Experts of a small language model.
Size: width 320, 240M parameters.
Training: a variant of SOAP for the experts, 1464M tokens.
Below are experts of layer 3 (counted from 0) of a mixture-of-experts language model. Rows are named router (the router's row for the expert), gate (a neuron's input weights, with its number), up (a neuron's input weights, with its number) and show model dimensions 256-319. Each number is 500 + 25 x the weight over its row's rms, rounded and kept within 0 to 999. Numbers have three digits each.
Before each expert's rows: a language model's description of what the expert responds to. This comes from a sample of Wikipedia text that the model never trained on.

# expert 16
It responds to: Pipe, dash or heading markers that begin a new line in tables, bulleted lists and section headings, e.g. | Freed, - Florian, == See also.
router:498542513492524494484461513528485459465472506533467496521481545541519500479468529551473510502482527523531487476509511507505468482490457518512528476491512523507493467483487501496494513506542494
gate0:520486497529497498497512485518517482496499468489479453505500486518468470497507534498451461520490502533539510511512497505524481478479462526481536509524502526520493538495495503462493486521478502
up0:498480513505483510489467522497504491488469478514488513510535498490497499518457478504492502495482493534501518561473443524519466477543510464445451485482507517499513454508490463497502493506464518
gate1:549514496453536525473488474506542509490472523511484515518504501516490515471457464471519507527493481506498459512473509540517515486504493520500473478487491540496479535478460506496476481519513527
up1:497480504514450491537472559518512517530478477472481483503496502488517481484525503474513469524468461497501514516518481482468477496496464518530502502503518492469522515498462505520540475508517488
gate2:586480469502533528502520528467494479520460476460498483533429498471539475491476492511523494500495519496507479506530451480488509446504503513518474487530468507532501501494521542527509532501510490
up2:502530523522513483467501460453446501556426485468501508494514497436517551510501477522543512540500486471520496498475528469526512491497498493470493479514514484502489472497485512498505484462464501
gate3:502491509497530494449513491450516454491504511528476568477518558484496475465490519499483515509445515540544505488502480518501508458494512492514495485511519498536470485488472489469485504505533515
up3:495513562498538506503502483447446492480502518430517498485533436472514526480495498503512485512492513491470460471501536475520476506502483520494539480543478500449559498526497472509541498535513503
gate4:508531498461480503499454503509542531448464532510474550464502513503499496487476474472542482511550486512491485499496478526481483498547499517532504461534508476440519500519507544514503525484495512
up4:469525454515534456486466496509513501476521489534505486518483506496496482491524520489490527540560530462496511470485513495512531542509511499498517502536509486524499450483462507500506527518519483
gate5:513513486480512482549508504489512507442510516473500518537506482469447500488493516496456479515492541486507493492531525502543436508466518431494528521537467482496491482455495466495517506540505530
up5:506515526536502506507535522493521497465501506481477511511542447472542486517481535490492532552461491497491460502471492508507513492549463500479499477468484523515509502509505510486495458524502517
gate6:518482498503543516472499482492466497497469546479471496482502575529486520481513503494524536552577480479502487497513515531481499503482491492485523493483526465511514508528474482469506478471541516
up6:475524512522491497475531517490461535510537485530481474507483490519512511508495483475509478450500468512500507517484520472446495479538492509479501515493469486530510472487480493488494529485485490

# expert 14
It responds to: Word-initial L pieces of names and words (L-ink, L-ater, L-incoln), plus century prefixes of years such as 197-3, 199-.
router:520487549500520525486448536513521499445500479545474498522481537504545499473475514517470528509506516553454469468499517528462483492508441488519539520466525538477477468491499489505524516535517540
gate0:482471491477499509509475470494480487475496449488482513488485527473496516488503477521548481515510507548495484527480482517507457489465506450542476515490552491503490501496521492527510496532499460
up0:529472497479483544496491459519498509477516534455508514528480481488474432494503529533498488538551512509552490494506499497488494492510511513503499455504517491533520461485465521465485541465476490
gate1:509519486474537497517471508524519494495495530502503533468469499487460519462502501457506461470521491524511534525518494509494538507489495512472511543486516505508485451518476472472535493551486468
up1:498484500529527518530482471485494501474460473493548491477508499473498515495440499445451524544525530458519517489462496485504530511535508508508509512526500469510507540466510500470507490510481475
gate2:502500492509520488490459500470479525523476498506474501472502505500513537487500513497495493488480476497525525502526488469505514513529556508568485446502514496508478509486518524453522497494487501
up2:509452492500524521486503478519508493490530519486460502524502512527493461493502499513476487562520518493481501493453516503486506503537530512481480513478515565502484530479509491506498499475472496
gate3:508481469531512548489475442479479464547477514500497500504520498518495504529491474487518449488497472509501481458486531515487512515477519490503515462521487512516514483495522507509495500468564487
up3:538445515514524515486481490474496481516538523502495477524464502518502532552477500517497463505505514496503462493500484473462548495452481509496515546502464522501525453473502469529493513455490494
gate4:493464518502487509509476518487521482483500510503516542502469521527469494524482484483544497509520515523494520476507505482480490478502527512511528484470488486495543489543473525474495540517531487
up4:489511499485486506497493486505494461478508516480505536486505467495495496517490460498502502517488545487491470438524532489458472513516502487502505481479467522526550494465495477511489499526511505
gate5:501535506492504506519491491526502474523467452486522514470513516486476515501516525514566469516479521461525510535535511499531526505518468471491485516477517496517498494488538506526500506482538538
up5:506512518484475496493551490473515507486485499509489540484496498522496484472524500484516483508480486481511489497490539503494515480437497479492505498487492537531514496529490500524546530496486439
gate6:526531510489473513516492470525513516467507478517469468467532483534494516514443508541483515487501470469488508476495510526520517498534507527500503498501496470448453508492508512501516488510463517
up6:490537506484477519529527508546520544465514489542470500483546507515527526484465515507484522465459516516503509499547519482499486531519545493545477530513514493476492555498506479480501460510476495

# expert 13
It responds to: Final pieces of personal surnames and the period after a middle initial, like Robert W. Love, Lincoln, Jones, Gillespie.
router:533473460468509534507489510514504506487499482496475536499484510474498512491501484525420512490500523530481468548520493514507487495492503505492519526513533532515497480484497497531471508489506518
gate0:516504493455474508493491474493441489508470512524513511501497464534536466504494517497507511498533523439488449496479530498540478496544501485476453456514498496472511486515457497530473506518519537
up0:480475494467525489462455506487493504539552506452510504513477474559500468498479486503499494500500516503470516491501526487519500525498525517442505545495492518516473523500510460499500514535504511
gate1:512504508522522503477510480482492489504504548477475551502486523473498508479525498485505545466517488489527530491550490483520482481494510518535521506545485517478501495500453477490512467543524536
up1:514545511488531445531506503503525443505491486521516519500520507466456499546477503467490504489554522468504468509485512509523516482517518467494494522502491427474473492502481500497487527474472512
gate2:479533481503520534518504512558480478523502535493523494497498463481514468468475488535460516475491502520476478477506526507510534485497489497510492489493496466533481474456556499486488516505489513
up2:475474462508512510512529491499548503502530464458433471532496497498512532524469468507485482524550537507522475489467495462489504481496530494481502511524480500510508467528479515549517461457463508
gate3:474489514494513537493540515527471514484511538501475531492459532534511474461562459495477512501524512457513524525510507501488448459509517505541518525507458509515484530493487529485543486491471484
up3:517476556546520472474494486521482459512499501499498492500464497513522524480458525496509448467467460522470495519473497524524481506476466510501520543545546495540528496517520505508460525477524518
gate4:485513523451501486477516536505503467473496498505523519521503495520521478477499493465471518502553517498502466487502514518513504521521530471524498466469539445500491507460498473521521472502476443
up4:534510506525529522536462466508491538492500488501500515438510484559505462527482459538506469481546501485494514500501478483507492552483470500502483492503517527499503490529482538501508534535520553
gate5:506528461525505541488507540512531486491481520447492517534501502512467525481461483509507485497509516516505478542534501509489482494492462485482567510503472535533494469497491475525448489483497522
up5:519507521501522515519478508499482484514486452501531458501475546511515501498474432501487496486491483464491484492478485501468534535501520484518524510498529484494505469507519532451500477513502461
gate6:435463529501554538480521555515502508496486468477496465489506529491464501504494493510470516467504477518497471522468546494490487485511509487515523477465508528475509481549507498520471510534534496
up6:504536533501486499480510507505509490511489493513472516497465480549495478490505465505499547527507509532521540532508505474482515532465513489504473521514510488485494498499467477461484522499484504

# expert 33
It responds to: Letter clusters in the middle of ordinary English words, such as ch in touchdowns, ni in techniques, ach in teacher, for in Stanford.
router:479488521532508509501508511480533494507454496493484497486475518542493494505485499530488542499487512488420453504489513515524420506481496522534489527540485510490467500472497485520480489494486493
gate0:484497493540502553485513495498512528488543500511494464504557474506502445494506508512495449485554467500482512487534478500479473507447474477515507466512506548467513453496507504461509477497534535
up0:481540445486517493495499485521476511525507494509502506532487502509503495479483469537475484487526508499499445479470466498489479460495467536508455534532499497471497520499495492473491470440489519
gate1:513507480511514479480534536489481520519498473467489441490496477522511517558534488495494543499471487506518517469541547470490499484473501500483450442524480525531479517492485448515461475490473538
up1:482477505508491482455524516542453506521491522470488492501512472522505493512540494507521514468470479534516483499486519494521514493484498518482504526497508480443481545521474510473551481514521471
gate2:513506507471502491461504493487492494490524484493477472486498514507481537527489491470487480503498498516477522498506453521465495471482519515534493527531534521513481545527503491562520507506543503
up2:457530540478530507508496543489509495460485495506506505503527477530474488459513491520529480476479475470466527492525517473503523505509499516498463503506476504463481477468496452516497452508509544
gate3:431459426507507538467514461495485508487492514521458494442473511505537487537507430514525520491525472528497493540484531497515525480533474504496478500519488519456486465493540466500501503498492489
up3:501476491496517525489496547494487494490454504531455485523528490506466481513523503467507490491526485492560500525489471503513458525492506499530467497526504534463466497456518491494486499527503469
gate4:513478497526508506502469549497504486507548487528504472516506510491508510509481481468544492520536524512513502522489499487512463530482479457504477485458504524447472500489500499506523505460476509
up4:501518515512500472550476497509481464474521512545468522492544500499509506542534481460546519500500484516516477480488503510496449504514478446496498498489451552494529447492471457506499496527514529
gate5:524512491511490542490494477483537463481466533521460509484492532475495525475501484467525466477540534494481524480519510495536499545483495512522506478459489483505487548525457473529524457524506481
up5:514501538481487457468503510509450528521505510510468548496513447504508462492483521538518479535519448475508481499517433497508488489512488505481518539543483520495490522496498494488503503525490520
gate6:446529503524476497524537485536502480500492459490470514526523497523483483499509519506473489536543541505525517486524542510454497513502484489498474474528489544512503501481527501524484533485475462
up6:514439498467475451479524490517503471500465428454476490517529512511488496506511487507527507516503493492508480501523494498509476490443526507487516503482508475504497506491509501501510505529488495

# expert 49
It responds to: Word-opening S and A pieces, plus words like member, school, pass, and the -or in successor; also table separators.
router:511513480493533518483469537519526472553474477531488484489474532477501519473480471477472508526497514521459481528517463519514473465475513526488528530513509525504482497487487497457487523532508499
gate0:494481523484506501450473481517496526510459498528514503525493533506508460494468499469499467489458520509494450491541510561475485481478500532535498480530495509505498525519476515517506530494508498
up0:492483465460499472505484469521482466481535477487493525492487425527501472500524530489508487530517465486497508493540498551519519489466511509478497479513543477516491484522471512494474520519466483
gate1:459481499508557544488446517515494491426531475530507490477496486535479525504531554509487483517529524485478469434515492544502475488507525509572466460473489505461539473466503456476478530517487478
up1:523517476466501513530529503535493481522518501543527524472463515485512456482527501533502509530551491465495488522535537455477481485532496455526499482487482539537488513474462488490514516508498505
gate2:488509509518521555468494481505528526481446483447498533513498497537494537536450499529435568541501528440513506527486494508547492429491535477540467466480513502503481486488490485487517489477514445
up2:509500535494469498505469525498526469488503551528513465507474531522509502504505495495511541481494528484508471492484539531499512507491477505530495490538472479501498542486505489518485493483473461
gate3:540488515504540506497518472498488508472498490520468545484447504512511493449483485507478517519492513500460529484513505486468518481469472516522488505497496477456457494477502473451525548528487460
up3:511514496497492496520499484498505503474494482511502482475480516531483528534482499467515482515496489545480530491484451536457516526502523517484458530485492501448481500515518480499479498444499504
gate4:500509539496481493456444494528487488477504486480502513516504541476488476495468507503503475522474509523495452493506494496531488476534493474532530559505495512474513516515514483503498464495540523
up4:484483486509525495492471447431511501512505482536495518465503472527511515504506468497448495467512454501515561499514507498564494499485521525479499526489499503501453515519564509483539499556511505
gate5:503529494505554516488482490507509470484498487496453477482555486479506498511447505503469457475482532467500466521494502527508443490485479545468518563476527505532506492498488523535487521487524501
up5:525474528528519535524551535517462495500488501463525544505519473514519502476499516507499522512485512533462505492534470469508509466489523475516496497518505528525507506470470509527479493507515497
gate6:541465525493528551485492519520516504502494482538544445533501531496507503499502522504509527480515493523524511498547486496437475511488579451492537467448474519501466490506478448509492449465526507
up6:481499537534514502525522485508514472433537492476473545453463532524519501484531466491515505502481537499462495535508537505512517511477463484494522534524532510496486497463525505498535511486504535

# expert 55
It responds to: Pieces inside major place names and demonyms, such as Minneapolis, Australia, California, New York, Melbourne, Portugal, American.
router:500511540497500508503508516511482483501487467497511532491484504542499497499476501492487525540520484527504466522522498488504496463512510499514515517510528507547494475497504529505484511509498530
gate0:529487494440519506513513505500500492533470495430551539501531488515554488487500475490505556503468488531485506499528486484479523473542492484486469520511481449544483478414540473554536478497493537
up0:487498449549501524462522537470515480516474475515546463515473460463510535510493506475507521543487486522501518496504503498531510525493520495469489478514482532499507475512510557485433471483474455
gate1:574497515555528543517488525510506558493530513475501470448469511495500507501464500511494485544511465503511540500521518461534464532477511546498489495492542510502478511506500526529516527474507524
up1:534481501477468480500492494479487509468492457481497450440470519510494498483490541476498526486505501499504520491496508497534477562508504507508518490462462569498519528514494452510479496469539531
gate2:487507488499519513494496499556472507524505463513503530492469529453506515485511527511474558497487505494510527520509499485499473495507453526491525488486478491470524559509512480476460514468508518
up2:534500530517516501520496551483532513483505539533489494525504503536509487543516502473518460459506491520500496492469492500494515544507540484515491478538489484547490472517482498493492507494501537
gate3:513456493531509500496455504489527495503506514505509505473494534480489499514411473533505504534478480480524521488518497482505511467522487480527517482518489497505516476487500510500541460466510488
up3:473522496490472501560534479489460479491470486460527533539508483515537474473504526486474474494474508495479506462520477491570518527499467487505498494538516528514490486542504478492495491465512500
gate4:487548473497529512523461459525506520498498465497521517484554493467495479535511504508538538501519500447530505492481490519476517503492508458543523494494548508519483488483519491518481481523520532
up4:448507448527528522547523467539506500537470541525525513455482475502539466490466475550504521488450504564471504517525462526522522496513523475538511493469561515538500544505493498507474473480494529
gate5:541482500455487541482489523492502493462493478509530520508502520483541518528481544467467545487464479562521531504495526509488497457495516505497465452546508497508502530526469531563488463514457514
up5:497511463455471490514515534513501466465484505503504520457528494495512529499486513481523492497518471512496486514489521515528485492473476492495514484490506464520477519539470479521460479510487528
gate6:528467496493462516579490481531454503487494493503459463514495496539503454485516467496519522499496493508488593507492453505486502464527549492504511488512509508516534492513515515491511495503522553
up6:500529529482553501548468477489432515465563476501500436510497494501503520454491497522499489505496483558512549505510451509504516466528498544513493441482498495503565505493544531483516527489509535

# expert 43
It responds to: Inner syllables of foreign, especially Asian and Middle Eastern, names and words, like Hyamson, Korea, Iran, Yuen, after H or Y.
router:498464532462491525480508534520515430485496492480485531501487516513493475458512511482470562493507494520504478455495495511482452465506492488531506503515517557562505501508445504514513505501486421
gate0:517503509499491460451515531491496494524501503489524521507478492500454476484470441501511492514482476493483486482494433514495490500499475507536453531562498537533519459517482524494506498483496494
up0:473491534475479533508486499455457487489513504481512508475513498498478542523487515490459460468531494495506486492496518521484484510498559500477470499489502497516421514509518502521507504514459534
gate1:448493523510529517485511477520504506453494488533560494477485503479516514490477517510463468505513526487522544502500535469526483441511509535537543502473446512504556498522497517515497472500531509
up1:548511528487481507481515474480458464521488493526479502490512539518502513486519545522496518547553508462542486525470504479493534461456479506461521486527504506536482522508514525480512502477486527
gate2:503475504529510533502514551485489482512532511488538498507487546485506490501535450508528502473500543506477503508499508507520520492504544478525520494469503519483512506479569446556490530479482486
up2:524459488540477510473494487486509515524481523469513557527522491505490469464516473504468494471476536510535456573506526502483459514505496485510561499497475473500511496510506468483497486502477492
gate3:499511461479498482520529529495505473528476505524510504465479480496558500463496503520528506490500469510472528499479529506521441534429505508514552484537557521447502544467501481502465516512493500
up3:507508484504463480521511515505441506515491514425479537531469502514464585524465501495463495509474519512494518471537463529512516447524544506512511514486508501499507512481491419505544425473511470
gate4:505470512495501476459484496512515483470468514488474488541473484493511514503503530438469465474487465561489466509491477513536506431512524498513450543494482516508507504454513504498543442489458489
up4:486508495487475454506516475472425493509484537500463516510471498501498471501456486448503488453483523489540526540527503505497498474500464547508470488522500485506523481486492498474495507515538481
gate5:505519519478531505458475516499509508509430479482455515521521531531491513451506505508545525463540515532486526499465511493529508515504517497500510521446566469435503503517499490475487530481487476
up5:501510480473512499506521500455504484487507498517515512473536515524515516506502512478505542475488524490491507472552497495535477501471533500527475513536518510493476482430453521515475479491546493
gate6:471466541506486468489480540502438503525518544491474532525493520532519522495525453483473470568486486538451517516523485504511547472518485492509498494467468543505475558485474506536502491485482525
up6:479434487505520491441517498495537519540530521499471513493531479537511443505504497545454501514535484490517498499512532523533486484529501564506510490507501523482541484506495499568438498519481473

# expert 27
It responds to: Table pipe separators, single capital initials in names and codes, such as J, L, A, plus "See" in "See also" headings.
router:500478481516528540509464531514516489474475474502481499506478515483496513476465487499473517518515531548468456499490495509476495490487497520499534513471494517510477484459476534509500526517536518
gate0:501483501525479487502457506524469536477494498504511468522516522435532545447511452524492520468529527511484512492517481517517488512527470510528512488538500515480495460489483482501530511489480488
up0:548499480490515447512499488510492492455501468461535501516533489483488484518458522468485487490493541486513569478469478449500470465506517483533516447497508502508528581522529507497516491497529499
gate1:505494473480504512465500448493516469500493479496489502508538560492467495427456487523489526522503492492504499487531490495518490542493530478545541472494469526475463501490528532482547570535485549
up1:522489492462472457514520457483487479526493509548492512506535503529471510507475519456551503503514499443463519544468523514483522495449511484488500469483511473571537452482506523499548480517460533
gate2:463493528474454514506507498486514428505486495495486486536483508487539508493498471510461436542490508516491458548497514467470492493447515499493527509497505546554515491496481503524546517480509512
up2:504461511512524486485499516507516525468493435526484520496488461484511514523490528498479468464506510484444526503460469497485522469472452491472523518517494518481532508487525520488486479514505471
gate3:497486514471558502467530495526474527500457504486490493543539513496538470493488511486472453481483514513497533477547506496482485479521514481506495500491540516543471431490495506492502520473482497
up3:493505516485496524477533498518520490462512523493482465481532520507525489506477506466525476520504516508520450467489535494502501512490519510527434507477513538488466492464471509497502526426459515
gate4:517477484472514441511468518530465513499441478465531531521490527562502469486491506531467521503511500541519495511490500551496508474526502509536515534518490496505484497494474541511476540502491534
up4:507480514459499516481530481457505519480494494491519479528474535524465523460501513483492530494493506515523500512492539526505516474508478522497515481485468483515493490492484466464472505449524503
gate5:486520501488520527470477503470459490478491495469460473511480498464524497511493496480486543495509510502473464508523463471503508522538482521460536515481519502532506485496485555495483490520471479
up5:521499525490533520520505535546456520529479531461518497490523473484528480507464493485499504493472526470522525502528466537489505508494458505525460515469510474510523500474462494521497540535493502
gate6:483525541517505503516483482545463539479481485515510495569478534479532457462516580472514511511466519478497497476510457534507524462508507455500514474529495501513502501519496464491472478512503506
up6:516504512451454536531491524564478498500492490484518505476503510521524487495554503505566444519483463484583537471501521519484502515542500490512493496495518472491484525496508496508480459503435480

# expert 40
It responds to: Periods, dashes and colons inside numbers, dates and initials, such as 8.7, 2010-02-01, A. R., and the g ending sung.
router:508504477502519525483500516492535479444489472493475527489469520465545535484484465503482507485524538543490490477489509509489498493500528505511506493506533519533490495487496507511493516524591458
gate0:522527501470515508541465541436491461474523524460478508455476526499490472487478490503478487518525519485510470488490477517505494453477505478520511485505500513528475498505468524511526488496521552
up0:504522497476540503504497493521521447464500470509501540473478482478524541554510517497513480512439489475489506533523504513524477510479507488486511519520454483475495498466503477480533470474492472
gate1:511548536503506496462477503491483502515520498507480487474488508497502497458501469523514524453530549475505472510500495498533494535504486481500528507511523489489548533483514511470508529472502510
up1:490485503500490504509509485514533509450507512508531479459459483474516540518475500488470536510491462527444485473492494521459508531537511486509491509486519512502529502498520544459481503528517511
gate2:471533497538549529493503462497529492501518498538460523456485509462498554549487480494474499496502480542513535476504473556483513499464520516476470471505524534502498477501483490480468459533500501
up2:473483510557512500510487488484524473492492517488465483517474464484466559524477497533492488505489490487533475471476511490485528479521493446446555474496495518495504536525455490504500506502501496
gate3:491507545478516498504525496517540521529457503505540503496491510477524500487496527525523549474536557501497473470452511431519506516463481495520508496533495541480502491481483526507481475477518480
up3:478519469471515472509498462517524508494484504508479495537528507525470492482513487433488444497492507484522526497526486533468506471525504483502524519528491495531529522519538500483506550481503468
gate4:484463520508489476486471498464474467456503487512522523543498472479490542509505474441505517511527492471505506501490493472463497515505518494551504513525509506493494502515499500520502544479544506
up4:505534555530523492461478508504501452533500504528519473465484492512562504484476494542495516490515521470482532512505482547560470482465492501505522533504557494481530514481506476458454478471521523
gate5:459508500567492498511440527472512482493463432512481488546507519533502524511464528512487471479525537532488518498512533532495457490505497507499516480500502527528477472494485511484489510496481474
up5:488485508444536538509549517472488497520546504510531482475543494471518488533497518512496515510473496510490484505570476500510524489479520520471485494560475471441489476485512503526518455536521478
gate6:509513504459522462497515437491467503469501510497534494492513444469499522482462539478503510488515553541529480524486480541484505468494530499530488444492502550492501495530540481477538520463495497
up6:470480501527555471492453441501491442448487490509516539503466492450480473490467466468468518462526555492501487502466456469514511541463524503495492548518500524507509501541508495478527498476460487

# expert 19
It responds to: Word piece right after a starting B or b, as in Baptist, Billy, business, Bernardo, plus some short function words.
router:523510522526493522477486535492499459493505514492494476511471499440486452502496492513502508493550513494468460482511502500501483490487489512509520518493499499511498451508496479518507542484511488
gate0:462520518488500454521486470498461513529464508545454517429453503479539515511536584473509529533462491497516505522512520471515523447510443481517499525477506528497513506520506479522497455503498504
up0:493482548483481490463501494515457481489498558488553489501508490491512534489500505460591520487518509514467507480513531520511515488471485516473477541505494486542500483490536537484499519512504514
gate1:498533487526526497540527496472497486497534485456529559519459533548503545501477482505481517487510477508489518560517500535505483527459462524492470530527489477474462491490501486503493498500456525
up1:474508497489499524512492454526465462491521532507500483503525517515474477527493498489497507508464500481529489481519497528514533520509439534516527518513488492450528502518506485493496468488514510
gate2:470518473453507489531456507498525484455509530529454502523514559490499485500480523497537549483506471459484472512491455478475485497427493488521502540507502488454514474537505511510487480477501489
up2:415499478493493522524458520514527509475548498507479519524527521503496518497442489460534481506474466501471530504508507515496483505462484514519488506493527500509556514472490504478486490525520536
gate3:469533500510511495453472503473537472485484473513524544519525523485525505523505493484496521451488529513461492511497503476492547469513515473503494512506506495493540461497509503537511517550511500
up3:505524474502523470486484509516525513497521506479510517525508547465524508546516490475525535496499517436495473537531471547476530475514521502457519493535491498506501447478511491498512487462491480
gate4:534535503503511507488538506492507500483464514513491511562538505466435493467495513492456509499503520536512499472512528449517488491504495457493499510520517484504517468522502486491527513468537497
up4:447502528480487508474477473512505496487531520500458477511448494454504497485524476516455528500491471492544499520520493477500488510511497516487515510511489471492488515488475474482425502461429495
gate5:511466479511496508488507497505502516505499497495505503467531519542487446503456483494496521463510481477480482516499495530501504517558535494525538462493502479526499518524487503532546483466487489
up5:462496527498523499467508540506496471517510475476549494535520588513554509497550509444516511489530490495491483499499473519466530470521525452483518498503546491498475486509487504502507522488461450
gate6:482517526483501519505501518485499520544519517495472548489460514494508469529505474514553575500482467501530490553451526479494521485499491492473542553500462484456508531484473541525485522476482480
up6:523503494452485490480469459444530515505464471534504509507502512548486493443477542465460505520529506492539509482453475508493533537514501495502458501448494507525546506493493492475500505508508554

# expert 1
It responds to: First piece of a split word, often short lowercase or capital pieces like par, mon, f, v, as in parents, months, fourth, van.
router:509556462486536519497470524509508460495475485519451503540473554488541484461471527501498505508518518536503461511495504505520485475470510504517537486524523515499487482478498492474519539525518500
gate0:506517527504550526484477528560502500506533511497512474477516494513536480487523545503486470492526519496495472494504502534506464466527467520494532477478507506516463477503488504488487487513476506
up0:506492534479490499478493467513513515497512491530555489485543524475467489480489529491514511527472490531493487486516489485504479515514487529500525503495498493511506474523493459479488518503453502
gate1:481494473498492523536484462531536475538477487475461506540479515505500472458542488458520476484518498505502507452514479537498478460473519521527481481501497524486474531512489511547505541522542495
up1:495496496471529519493508464468494508520487490496507485494522516535459470484536517513500527497505483457499505543513505504540491484509503532492554546554520493509521530512501488520505501518457493
gate2:498492503504549560477482521472478479494482532512465496470510495519524466518482518498495502474507465467496521506470485503513487501487502524499468515525495520486507527539494483551486512512539537
up2:535500526526513512458502489497431503481501509489478465495470480495516507555440511507523481484497483493504512525493502523469520494439491544499516514507472503491498484507514525486518489498499515
gate3:497510470503484518519530525511533513497486535536504487524503538491514497491555513464446521571473483517472473458547450502497518506495479511516508513514488494433490486465512515491503499487458541
up3:501494520513507545469503492485493473484515517499473512474513466518534508494480555473490481459518524514483494522501489482511512505546471464514498512480487501424478495558467507478488469523524523
gate4:518497500487480490492488497519471486519491517506502497499486524442485514487516528514514521472515485491495445491525472474513453516495524453538525525504445484519524530514465511508487510507509497
up4:508504501501480544550466484544497516484527510493551506411504518503494496502491486508525466524517497471463480512501454513492504452485502502514484490489501493490500511482510502531539505526491517
gate5:488528491528514491506513550479464479478518514519477467488484546524502524477481485486506455517524518471488487477495467522470464477523481494517508528515464492490504518490498521511562513473495488
up5:496494516499490509554497522502519495492494477441522516537494464486493468532511480502485505470509499478503489496508518517518491509506511523509517487506570465519484468472499521471463524478515496
gate6:478531477523525505481490533490565515547483517512487518519499512532482503449486526523482497483489510506511461469515547522465545503489477520452530477477527497509495524502500471479504531511501527
up6:478485490498516506481522548482504492539472485483462508516481495518501482474516511483515512509484499529505516474517494488493474541476518490490468507481517482471480483536509508483474489537536466

# expert 23
It responds to: First pieces of words after the, parentheses or pipes, such as L in Liverpool/Latin/Loss, B in Buddhist, att in attack/attorney, politic, Rober.
router:504531460484531560506482511507531495461490450554464510513473529544540519466480544513491511510507528542471487479500505517508501488487513474531527512481509498487489485468466488484508532541517480
gate0:485499519495530506474481529484549497481539497495497495517541533461521513552508476488501539489463501543457485478483511469518510500523481502538508485536536475481497469525504513497492520537490488
up0:523514439525552479506510492475491551481488520539535502502467501526501477452480507502486488537477481526491485521488499504473473532506487504472525482493487500475524471510523465502542475485476483
gate1:498493521494505513507490484502559510490497476536500518489497519505498524530517462531531508537527520525482487505468512482468483516495482457513471484519476483513528497495473483483506492542504524
up1:476495488470495519493498479491511570481489477523480478531529536489526499522497498501508499521517510523438493492520531504471512520499458508484498478513489481470529530482498467511456488472481476
gate2:476533482502498584463447481512498485491487469542450493497541528480477544476502519536507486525498500512522504483515532536525435483484482483519505515515497508480506503492502470505519523503517546
up2:482508539520490498476530524494501514475494493549488502505516502504534429518493471462544498496547522500492514465498500510501480508512483471463494493496517485550500529485479526503484494508474478
gate3:502498458488518485522526498489487534478468584494474490510498516486518485491493504490479505478517522464499462528471510508482500505531489500464474510480541541475487504510521541475507502492563485
up3:496499487459500471487475556538494532482565513512498444524465489487521515470464499532454482462512519471466442461549472473501500498468464474489475449511536470514505497498536486497458505466491486
gate4:525485536511501497478517452521503493515474480521484504523555514495518513472477528490512522492464528487507472457499500487509476510462511478492502501534494492486473493501460511472449530504507502
up4:507483561491471474530538487513486505519522500500514515490500475500505500483500515486479498533550485532497501488521543516463479511522495470459485535511497484496520478530489495455513475496540543
gate5:539505498539522464439514486518516538480510508489490502461488498480553526460515536504491533494476539468559486468503474521477531490503535492517501493473482498535451504511512501483486536513519496
up5:490490484511503488545504524503531524491497444529511532508506491467504526521482488528520500547495491558512527524456484505506474498514501502491478506524457484512516496484460500501506538488471474
gate6:505490490547485482483488526523507501483490499455493437474525578522507506497515522494493543498487460518497485507479524493537479484497511463480530472519494500470519489496474502503512540555502486
up6:509514540491522498527504490493508519551545509540514531494505499487486504501563535489477486558520516441503504496488534519480477493494503520508455508489507518514453482526449474493512480500491497

# expert 18
It responds to: Single capital letters beginning names and abbreviations, often in election or sports tables, such as P in PDP, S, L, W, Mar.
router:520526513491534541483475528526517467483478482542481502508473537508526492469487493524502514508500535525477490483515519524556470465488499483522532501452525523496480479500478550457497526519546483
gate0:489515482474516502475536516491484472502484485512434460477478506487525511497518489516471480491500506504489503492501504491457522489505503481500514516535504517537474510480516500502499496558521486
up0:509543516527543497518495480479480498523455486488480501516478501501515483462536508496492514477500523522473544508491488486500478495500475515491547503523465498496502519567511520481498450561493504
gate1:552462482497547486508493536508500497478484508508456456538492527519432495478496486558513513481509516506485478502521515495496488533504502522492489547475511522461490437514503463458515473532478450
up1:481459483509485471471523492528522509503482470503448489502489486522564470484508484524530499507489494480520518474483571491521495497474483564490494486494507488498488518488525488533522513476507481
gate2:515524475494546506466512479533472495470471491503444479509500516538510494500475442509504518471526477542483470492540514498503500513459484503534494497522535496460482469488473503493473483541512537
up2:451533506528481488506522514509465496513505521514504525508515499540492481510494565416463505525549504499469487487490450526483474510503452485481547519523506491471548476518486503492527519496480521
gate3:518478489485504500496489524505493489477519519504491480473487508475504514535472461519474488565506495563507482479516491472508509520472453496466472542445506508494515499502447544532516518528567482
up3:491521441489488520474496519475475509511479502517492453503459522467490489499511484540488535500504490530529437448468507488546504488479504528471489502499443476520543514467514500511533464490473494
gate4:537515512489506534480484489501465514507514513528505477492481506533501463493478521511519540471491449447503443504471464503479497500507520495455510495520484521525501556517483516474512523511495479
up4:477510552470544503483492486470483533463511504467502484543499527463460492513471491523493520467491499501544480493495512500486498480508531496473503492542490499516514480448506520502487507486474494
gate5:496523502492510500495476472477515472523459485509501520515532524469530527494457512506499527536535534525466493441511531499509520465543498496527490487514508524497486534460474491523491524537519480
up5:508550489479497540497501519524479452511538513519506490491519511524483455478490495480473538517450503504546472499512491496506531506492486489509471530469477495514501515512503503551485496496530501
gate6:498505535475498521479504502511522516484468517489525498527511506508501497512466511558511537487516537501500464491472510479487550498536512467511533502504513523512468556483505463538534578498527480
up6:479516521532508485497497510530493532506470468503510448515501494496526472517528466496524503487490473462462512489526480515508479524524444510500469478521474487507462477477497499468473485507480501